From a checkpoint of a small mixture-of-experts model trained on Wikipedia.
Experts: 80 experts in each of 14 layers, 4 picks a token, a softmax router.
Below are experts of layer 9 (counted from 0) of a mixture-of-experts language model. Rows are named router (the router's row for the expert), gate (a neuron's input weights, with its number), up (a neuron's input weights, with its number) and show model dimensions 0-255. Each number is 500 + 40 x the weight over its row's rms, rounded and kept within 0 to 999. Numbers have three digits each.
Before each expert's rows: "comes after" lists some tokens at least twice as common just before its tokens as in all text. This comes from a sample of Wikipedia text that the model never trained on. Tokens count by the router's weight.

# expert 50
comes after: " of", " in", " and", " for", " with", " to"
router:474545475456475546466495576518499467469457488466492477469488564479495485559542430487457541517506473507534542525520616452539444543456542484495539566511476499543531567471513541513467491473588448483474495573494418473516494533507498654456478501530515561485518465475499546459541474455499516451493538455485542525515488501449549518513538471455545482575559478485535439573506420479517555488480469446528446479559535484526491455425507480459498462442510505525488519506560541516432511459568477533459508468524529557532486407505569497566486549514467508506543521452532438477466568441522518502451534469474519461551509488545534522487506503473541487455566505530527554449467580560427467498488520510472532501464557479411523529551542523515573579490465450484483531541566581538522503506503489
gate0:547485456533538505522462477488504498451603507424468474528478522550494483526491471485528549492465468483496497472413492496597476463496561419446507488503429458481559483494488474516498517522470499441506463513576533519524453584498407512535535451524528487494523524549548411483504501438506499486540504458489461534498551474490485484402518516490513483523560506457416464461477549456488498530534538437484505531515538520592423510481536487527531519519513489517531427447521521472569501494501498476543426497487492527485485483519488527570481514521457485510486483544529502430512586503521465525482529511451499515404467461603478507561485460491489537472493458588453488585578446556477527474441393473491428494466440446582566479582479467529510437419524486439531537529542474494461516526498511
up0:494461506526489527510463472507417489455568439451491472534471512520498466486459495500584500507491470461497502443417464498525489451462510503493508490464467421465520493519415506575529508529485499518481473475564522511527445524547426465509514427541513484487506536544516434523547443455508485471511571460476479468506563499487472504444503536569514537509550515464458488501472465478497534504497599422525474484554571527558364502441561520558565464550541501522497494473529537515493494548508483452549450449486525514481469457540530509503503523487477507536494511498533506493457575513504477475552456552415503455444478466610485522535494457387473522506516447582453537567523441471477469461510452470559438480453468412580544517545464436526507436447509484488477583516571501539484493521429519

# expert 16
comes after: " =", "\n", "===", "=", " ", "===="
router:495540504479541583442466544536461380501486482509510474486523493453467471532532499473492557545518517549542505490495572466509467521504605438532482572517455470473544520457524568509450490510576505441527544531568446595546443556476476569493501468524550508464565456465435475479534468473439577434486531465464495490501536521458474526523547507480589475527515420432514437567486467506519526469464469427560440522543505495520493483479533569494552465444484553561517501515498541524465511476510508518453465465548508489578529429454544431522486489530531557488551519439527457518502511473462480481465498479474416387508503489567562569450450507453533489468526522543520525473484529497470477487481530536509565551504546452485531544530478483478538505517445429458469556552526531525529469455488521
gate0:535537478524465486474471486462479499492481435568436511472505589516442510530439532495481516484524462453506536526497498492514494598590511491533439580519459504442511497601593457520410524468469456507544539546489402534473451485499406527538496546454542556439395491484457535557536538485517530487554453483533495461534461477512504541501490472483505528492525464512517503517530461463509476512458485471532454455495554467520482481562453522568473437495419510480482496450465535547480520545538586527482490555539528506494539504495534557524533469511500499528528486518509468491553590402520522409506479508535546469525433424470508504527517481439523419465472577423487521497506518544502511439446499479534544505450527544524500484459473463477478496440501414488534523527570490511547416422466503
up0:505573451509421467557466498486494502567509451495446524476510545535454470470514538487487485483524451473455443482506520459460444520501473516525469565546501521467539502561439441491519519496514450501524539523460506544462503477518387516589499487559490571533474506508494565539569530402547498495533484522540489451495438545490514526439446500504543516542517408529524445514541459467450452488489539548545454477465463426496490503534484516520409430555487550525470492595463473488473483456560538501525452493485490444475482531528488493547506472539465557511512498500519492487534531427523477365523484508496498458507505435479490497546431465465538419529421534448513533488445518466515535446504488490545592470429509503489471500473488441442450497466532504563501510534563561501533418376496517

# expert 43
comes after: " of", " in", " for", " with", " the", " to"
router:479530477437462535429494591533530458478466534487479441451507535471487481555551426470476552519512468528516532569514597486544450542445535498468530571524493502522521557494504508501454496454587451483491507552496425485506488551520495623464492461548506555499527478494499541507552463481524520450501527473457548523538501531468531541521545476460556486559527489489543473544496415496473559475473480438506448475552565503522434455422508511472486436485499501517474513501552543521424516472515473565449515466521559590545508417482537507542505522490456511530540504463542455467474554434519518492447509483476509437569509508550552531471492521465549489470536500553526538425485619547426486506510515502514513503471559462394529539546494531512526576508437439498450525572548563532543513493513511
gate1:498514431468457493543502508527507503456505535524416552446462377502485470500505409459481504471496425473531523525567500445516536480470495512451552522479576438468471423512468544505526500476505479513519510525452538485475491519508476442545534476472476510479471468535466493472492488515457508374466526512503546520425504479517526535488535596542502557466495523530426440535463487518427533530529505564551511492555516497474407488468451461440525535544473601503424501499487514501511506532486486475526545475505454551519483502505440569485533533508462529529427483560624474501480451479500543492462489486514486541439549517539511559428509472379501475560529529535544507499494502403534530498538516583528385484512463460452549469561487497515547465489531465451489500500529499456534450528461543
up1:466556453505504481482543463508469499479554474542473487472471422521513442494553567514423463420498514502550480511503497428431475538482502453543476575458636464506464465464486517502484504524496486477501512495474521493585467514520535481532488466482475447469481444553494513510515523512506495408429564514508521553463535540484522482560526551533467540516464488531533584531417501524496499458431512507498519499530494465518440437464485495409482561502555519439465500481556506483504571475482524482583566401508480518518565521485470457398526524495519485515480490538513489449497476543504482435514649471477485457490570551522505552493474494478551546519563490502542427476445477443523524478567574525517423489539495508446484477508425521500494444555542432467499518539448563539542502473468493

# expert 31
comes after: ".", "\n", "s.", " ==", ").", "\"."
router:556524515486435545487433561438562453546457521506480408563484509479431505553488445543434494502526509477582530494525552508491525463465537474551491535589526478488438465463483527504445473495516536472492453512493450507463440573535526516525514477497506527516545488488512479418551458516474510445465577498514462495501497592476511491510521462455545449505564421542493481562543486536446592475486534454563422525615552453533506407470515458521473521496457558508509525547511529530535520505552526520485431499513522453545448465500534529500453513499576514488509543509561464461530560506551446517437480496501537431482509482579541551494514557460512459495516572550494505488450505549455470525499496576524491534509549529527560517479474486536503528506465456421472483529574535491545430415470548
gate0:554485441498511509470467529494542474441506462475422486487504525509489540503498463428513539498424459444548484537454544566491464587581580511447464548521493495557505487508570529515369505493496492435529518483581513529477444441458551557523487517512563460451492534492549588457500449506504492549544531482494559499533461454440454562596456563486516450495528499406444508513433510487501522487488516475433456438473528512478427467497501512475542537464497476486534436395475452476492485530486471534504498449573496533493538471408489479573467504513493553506500480530493491547450550506487531476417463425505461521493426452528471570536523538436521496505512506537472518477472562466436470434508502503496515538430512444530463568521542542455502506488506557530504480479525525525550460521545472
up0:553490479504526482458479512481546508481509482497409491490515530523510547503467472412527513482450465458541472543431520589478477571575592543421465526506511511546480449481570524487379522480464519457508511485611528485473480452469533533496474501537553447467516513470540583456508454552523464552530496493475546498544451442453437549561429548491520398483493464404461507475431484529470509487451517461437468468451500496497399480507487506488490518462517452485519439441470460473487476538471492516550487520623484497486514453430503468496414533518518486504475462514499501552448550522516532487449450415528493505480417438504471517535493543492505531503493518536462475484443556469472468411512476522515497547448475476540505560498520551421490509547538535491527479473499494527540463550512436